Weights of a small mixture-of-experts language model, trained from scratch on English Wikipedia: a variant of SOAP for the experts.
Below are experts of layer 2 (counted from 0) of a mixture-of-experts language model. Rows are named router (the router's row for the expert), down (a neuron's output weights, with its number) and show model dimensions 0-95. Each number is 128 + 24 x the weight over its row's rms, rounded and kept within 0 to 255. Numbers have three digits each.
Before each expert's rows: a language model's description of what the expert responds to. This comes from a sample of Wikipedia text that the model never trained on.

# expert 9
Description: Word-final e pieces. Final word pieces, mostly a lone e or endings like ne, ine, ie, in names and foreign words, e.g. Carol-e, Sunsh-ine, employ-e-es.
router:118126127101139136125113123145113137090104102185087133157106156155140140151143153153082170119196161137147091146139133134163130138068181128179158140180125151111129138104141103115141159126148099135119149139114138159143133115106147125111134145125131133107125099144123119096093110097143110136
down1:125092108049153145085116133079125095136126153083091137136115154141105125122142140140118112068108129149139137074163133148089134099099161109115134111137119186122134134134110119122145083146154141124104140128096122121121139142101104122141151170107119147129112124124106136082149139103128146096
down2:177083120134120133100105168144098093127176122114098139161157153074104130118112142075133151146143144123138093169156128148133123092110132155092111114116171124134170093110159090157154147152142139140158157146097142122148104117140144153129135124113130142111176125115094112111148153136109112122
down3:106077116131112159124141126161131080118127156116112144166136127133094091141123142102110134127167118101145102158101113113158104138112176143133091133148138107117158090092183101150120102146155142169127108161128118157146144157159138132088134092139165118169157115156114148157100122147110110120
down4:111159110103152165061108099149123110109125169143139122132159115087111155128137116143120080132138156128136117090147122135113101118108117113110123084202108181077166128127110170117137088136142104140135108095130140114127125129112141153073120137095110120116103105125141138128092134139124118112

# expert 31
Description: Word endings and of. Word-final pieces such as plural or Latin -s, -ing and -ed, plus "of" and some commas, common in species names: bellulus, pumpkins, arguing.
router:142115153138185172140157093118123132100097120165096101128126110140116163130126127151152119108132149132113116156114125149140159159100149138124146127121073185147093137119126120088150136150109107134098148167144156128131122137134153079167112141124107131125133116075119087084132121083094108159
down0:066111155093115135114111115112185174145116139115158143157153074131129106131128141182160103111132138138155150141135080125130135176120132160115104128110079120139109104115161126094135161132153120173135156117135124134145097120141130135149126149124133097107180172139146143141117105143100126153
down1:116092099152140137150145136164152130128071173132145096149081110126119078112126095134167133156153145097139129148142191141173093130131113145110092153175103143126131142120126154118119144137112131152127143191100187159107130124133101126133112125122118098141131135112120131109123101138143138167
down2:079141123158133108157125121131119137130113145125131139092097126087133085142135118115122087128085140168111151124124155163154153094116152124189149068139137126133143122091107122135109134169096148116156127145132147131127098099158136095108106144078166093114134137163147111154111164109132164153
down3:123095092100137109147126158123162134136122111109172120102124118146131091156120143105120091109109105155156127097105158124160156143182072118090159120122128158153093086144120122108109075148134155113140135150156116134167166118128141145128144175163107130109132148154161167140131114167127133121

# expert 44
Description: Short mid-word syllables. Short vowel-consonant pieces inside words, mostly al, it, id, et, at, as in humanitarian, hereditary, electricidad, Manilal.
router:151101126113148155096092119135102115126101131159085120104155123125168139166160135177144094128136171148099117153173139141137162122108192138140114160161118135124109089103123138139126160127084093103157147162147165141129116106118127117138105119123090146121124096090129122151118131112162084139
down0:106142148106143192129119110080114092161132129150091139102145141117124115121163136132096157129112104113164147109137143103091149163173136114137163141125111110130160150146085123173119113093094141102157162111095155145134136110159122090096118145147091113117110166159156132150150127135120149096
down1:142144146154075121116134121136118144129123149122123144121132148153052137132115209143105130125163100110141127128103138140124155128122084194099116111096135127121139134147145168139129156106113130058133138119153142094119138142126141129134159145114090153150174143102154142108104128133107105102
down2:139095120114116175126137122081106136077096181108118112131141147098141130143135145117108128151139154178125143122129156058148137126134130156135123100156136114160120121156139112154150068127114097127131125148126084140134173099138138163162126060090127140130127123109146143118100129143157106127
down3:145139141110140190086128083085112102150176148106135115156121135093120168115087107119148154133171140124129096136137093156150114116119138102118104104156149099118107145156093137112103096132110115108106124129106135080146130107108129153164110154103092130152162151090114130114157144134152157102

# expert 57
Description: Digits in long numbers. Digits within large figures, decimals, coordinates and statistics after commas or periods, e.g. 13,4-37, 4.7-4%, 61:4-1.
router:118118140107115138134118081121119133082134132135096131107144142166122160133149155138145111118146140148134113142133099088105141134105155194156186155139107157159096129116138113119125142143131108130095149099143143161100122099096134112130054107129146150140097103124098090093093130094154096139
down0:130159115126124100112102143142115130133103089094153146150143169102139107155124123131120165183113140121121167152135153127119069131113113108151140166116145110106152137180142129102099110149124104126109136089100113135121125175159101112061145130182110124100157159158107156146111137120118146114
down1:101103111092175081141161144158094097137124109134117112138143095100160155093129118143118122091116127139153125160091129102147154109133116144134086122108099105163127162156146158145149113145126106157175120168130135102132171165098151109154161143092143163137164112113143124114105131145123133170
down2:163125155162085113126121138112140112096125149108074115125105116120142126118149151140166100132106121106159156124134153101120139098148114113150102180148145117111171115149098128102092113066132149137131106118123123130113155117116174156082132116104151109165191114147091142117173126123117107113
down3:130143141105114115133134111161159111131161127107151088161127151144136106095125153120132097105125050113070122135099106106166123068116105107135141098097149151116118169101121133130164135102134151128131085154144141117117155155155148105138190103155121127126150132131087125113123114111135097114

# expert 50
Description: Capital letters, initials. Single capital letters, often vowels, starting names, acronyms, or initials: I in Idol, O in Ouranosaurus, N in coordinates, O. W.
router:163112151119162143116160138145166119086120121149087125145115168098147138113149096150109145080142145138089096152124136112103137116079119119141110131126112116084137124114119115118157104137134098089151134134139172163110078107100142127181130119162145158104118104099090105117110115150132079147
down1:124149139137167127144161142130087111136138133138131123132181104098115119154114118060124182122113128115120142128115093110116140169152157144131132115144103139179140159124145150140107168135123121138070080113156108075067112146100140126138124146100133146130173097153120108105118147146127133140
down2:137129159102065119110116142107139147145169118102150080109138114158122197153096115154139089100125152147142122130160146115152185135135155109122161154154165146102123125096110126141129122105121129110118124181120116141126117157143126115163109152137114113103085114155082133118126136099118082122
down3:167210160113131093126098127124137158121139143076120121131131110102090127127137148114148109141154129127133113102150074092115120182109151138137110140103115158138131070132106111116109141167111142128089149138120118126145137095116122109117128143138086089096147092102139132098146113107169148133
down4:106158142105116128106101109105191137102113156103086139099119103090134125199110130149169154093148147137129128146142145119142113103145117140113152133136144094164102121137130137121130158135135137163146120190130091116107116097161138175123127142096154100068118100132133114127115134117128153097

# expert 17
Description: Leading digit two. The digit 2 or 3 opening a number, chiefly years such as 2009 and 2015 after "in", "since" or "(", plus superscript km² exponents.
router:169119138104134141096190108134118139096107084109094088105139138133155134137145093141125135109125151147134101157159099118143190175094159109105128153116108133111129134098119081153142128097118140113126164139086128145117103107100132134115114131170106140088070107130095120127120113124139114155
down0:097127140163161166157119115116182157087143154085144074160148137123166144117104151106120137119089110114129124072098110135131129130123105125140156188158085111137089132151114095109158135148140119074119126161133119165112112098144144138119155159117145113128130113115130133131120120146136166146
down1:103104107116119164119138141086126102138097119075160187126111108112154116140113105160107083102099134140161139128157111132086119143086138119121135112100142108103160116112125136153083121130158144088090128127145120105117116093127135173134124127096137138103128095135130072154069135108132116148
down2:169168164161130144159152121151143118141137118129102133142111163149155101138086141116160127106123095125127138155117172065158162154156139111123140157137150079135116104122112148146136166122141178106126196128127119138147100144125115150145106131139141143124166151116123155116159143152134123184
down3:136114089152143143134126129101111155111110132116150104158111113132079137124129087127121098106118131134153077139122140137113138132097161114109164079111142109130128120131105144148094141126131095097170130117134135091108116159155109162138148123083112118151144198122091094139182148175139111086

# expert 13
Description: Nationality and -ic suffixes. Adjective and noun suffix pieces like -an, -ian, -ic, -ical, -ia, plus whole nationality words such as American, British, Canadian; Comedian, topics, Texans.
router:148103169129155134110108141103115128088095154144066127134185123133155157128147137143088121141157157149124105148156142122204139129123170141110143142145149163123065076107124132104143172147122127085123150133123125135106153134141128125136107104137143165115149123099127139114114108109099115131
down0:131128133106127140100154150126162142141078120113132147156142151151156075126095115162137150134164135103099128131141116113127139166134120091110125126104080132124108099086099161111101119132113141107101118130131159152143109096145131132118127161149224120178145128155123083135150125141150137154
down1:139093136124151128097139137123101126124129127120118072111124137129107119113161158131067090104096114103154123134128143156146148108143082128123160114095156130139136181148138091128112119148115073108106112114102148143120149138195131109121097117117095139111165133133186117151143143109171161122
down2:108126147140176102150150090138156119109122111137136148136100108139109133128124105136143133109158123115105097107109132124123120112126096089129122121124131157122149122106132121148143109124114135157103153149131042136082176134095193099086147181146133117121116129148074165153145098099109118131
down3:108112133165125149090150159148113128126075087133142115106133112116133103128166148152121115150082122103129143156164141108133107133138138120078158099130130156141134100113124156177163125102117121128127152155186119158099088100096145135114145131134138111175100143105080112126101123112109134181

# expert 21
Description: Indefinite article and determiners. The article a or an, plus determiners like one, any, another, every, no, the, often right after is, as, of, with.
router:112096148138147152122143102169094113107154138144119129131144185107138158110082125151105149110173152143128121159105142177156124144097121168153172128142122111157131127081162112103150132095143098148147148134128143129122087099099135154157113127141143126129126108085111111069136140128082105135
down0:126140150098112108120123127104125116088119144150134108106147114151174132163131125134136131159128123140133113166160131128164134126129141116127088191161123143134166158153151112111158089074131159142111154192151126129112104086158121080118155135146151122105102146124151092139107125131116185156
down1:134125129125173128074090117132143160130147186130123168116140112127165128138117113110158094138084073126103128134137102154142122129133164133142121152129131100092140088130078128110122108145096135111111138085115125143114133140174147082111116132175119092129150161134067106137108144121112125149
down2:108174124137089124148105121103139134114148155109093172111150108116116117147116148153143150169141137176187133110113126148105110123169113173157105116156112112110148123096110140115145140140135149138116214135124146099140159133136143134120139091160164104144157155095138143105118159132128125092
down3:113166122144141152103145114132143140158138103113136163157117114127122145133155096119116155176096143105154170150122121133149120145157146125163119090142122086147118166088132196145145133151163135102108120132170142130149086137093105169148180123106123116122125144155174093104141141163127130146

# expert 22
Description: Final year digits. Last digit of years and other numbers after earlier digits, e.g. 1989, 2018, 1979–80, in dates, tables and coordinates.
router:177128123146168165138151154102104145101083099133122139099120144123134154117134111164148137148162159139095126137169142092118173137108153117121137152167145167174127083127129092141148130137142137132127150127154150151104114135071136124126114132146150132141144131081099129118106154056104124137
down0:091128132113133133134145140136140128135129145163076142152117081113115117135145173155100139113157161106182171118122140132157129122144133107139167160163141191120129143105122109135099084117116155144112137108084102139106156120173152125122135165093164139126136117113094090148145123117084108157
down1:140138118153160143102205141093158123132158138149141105111119152144116154104162148119076142086126086156103111113106112125161088110106116100104111135129160135115153108136089087154142116134126129147112153126102144093099113143143173105129129151142171123120148092088098132127099136096145138138
down2:146110106137102113134136077164110110124099161126152115135154095130128117125103187096095118168120109177169131090098137162117115114123097128118145128142104103129161105105110052110127133126163145116164126145104140145111153141112151113119127088138110136112146129140126089080087142146137151142
down3:187160100140104130092136123118112182077126080138138137146121140132132108122111126138133145144093151131100175119138110145086127116121169152106156157122142133146123147161146147156147154144158111142119130105135099163173106114074117154071109159137164115131128102128156150116148148092128118123

# expert 0
Description: Plural noun suffixes. Word-final plural or suffix pieces ending words, mostly -es, -s, -ers, -tors, -ments, as in buses, axes, colonies.
router:103116140117136127105159111105161150095101088128103107163129135163163143125152160142133182110129149115100073162132097145151108145097122136146168169148141159112091107118135128091114138144094098130148157115087153137124123133137153101178121131129115125082106130173114093115132127092111124150
down0:142078137112110130117157125088138137148207127141134126144123130101149103103128161140121114110148144121116107079137150142058129118110099142138131157107137147125137110175151134137096112148128132146174172146148164166159127085149076144119120129139105159121081153113132124128138123137152145126
down1:115094136101087080078124129140128142159078113117120125143107085116152111101144081149156151124147138105174127128100175151126168156153108116128153124165143133136129101090102120142091140154145142139110114161110096152160127120134120115140143115134145123125091151162130142091132146125153191121
down2:170203134113112111100084122139156170140141117113110121120114119128142161085099112095126126106113164138155114132147134144089128096133128102168150125123129163132123123109080127085097110118175152137096103094138134136144155142158145157124138162125154093166139104115148157123136130179139127115
down3:156095115177135134126148122160168109111089119118125128117155123104116120141129128115124202145160109140132115133099175140147106108153155076103123118160147137117163117150149136123129093169110131119146124172129119190129090128166115101096100127101121144134134161117142102123141106162127161091

# expert 62
Description: Basic action verb stems. Short common verb stems like set, make, sit, stand, cover, cut, mark, often before -s, -ing, -ed, or up.
router:089076136091161122120157121149105146118131088116119116097142143107168151131096125152192130128140144119141110174171127134156147136115131116109135127108089156153146121118148106118176154110119099135087143154125125140125119072109145149138090110168081161138131161167116135126130120117125110164
down0:144093170110158087133119145149171123128138092143126104106139159120121109104127117102158126125188139170108122111182140083125099115120136139110103125111183102127114090078139112144130140167129122137077108128133138124141161138154145122171144156130123115164126104116119119131154145117110101074
down1:139105122101188146087110141132162145121096167146127122159145109102089093123124138072124110100157094113117125157108093143123138096155102147128072139157153100161121140139128161123129116139155099123127127086088106116104136151125122146115137065137149132130121115122118146105107089152130152085
down2:153135094155114145101106060147138071163095093163130104112119105109130114149101123138111145101122141159179120095108130109149126106125096131150160130134140129106125109143154143120109171116120138127085120143144109120160157134111134138124132097079124150083142133127145152088128160084149082119
down3:132161123123115165124125122153126135112103127129127083110134137148104114095096129143166081140148186166120126175142093107130133110120108154119101161096144145096097135121133143114151137129083079091150084134119148129135142109100135104106097126147105169145147114127116173172112132149122141073

# expert 25
Description: Digit two in numbers. The digit 2 inside multi-digit numbers, mostly years like 2023 and 2026, also dates, ISBNs and model codes; occasionally the word percent.
router:122119164094152167129177128170141147138102100106084113082134166136166147126152119151132125099165154134130114169123107115158185177106142136116124165125096142118088124128108102142152125128123128124133174131108132135109133114121136109116112115151110159056114116109094105146125136121126085139
down0:108143128151153132152142104134159110144163132113153108146154115141138162150129156096152118124159124161123127099110126151106120162124125127121121153169165156151084115131117129119143129135171122162104058137107159180170136110151132121135073153146138118121117112077133106128074092130094158128
down1:138135161101128147090159146141136151117137136139124097123109114104169142136114126133146122154162141106132176103134136088121098092150118145157142140110190173134141154093125137122082139149132138113131161101159076131096152149125105143098142109157079128122152118144121110097118163113149077170
down2:146087149142136164136119165159104114165110139142117096102124113130134159100157166162120113118118154158154145191130117144135093170102125134141100142186104146130122121147109138139122100142078092129107155125095130130082157132125101135096096135125139166120125142106121159105154140102079148124
down3:098135097117136107151137122152142074100124090116113140157151161115133133166105125132096125144099082100148119158119133146087091123136121103145124123072124121141161115118135108114133120110088153124181139122134116120136101131145190159069157133144106127080150161137117135096106161116098136133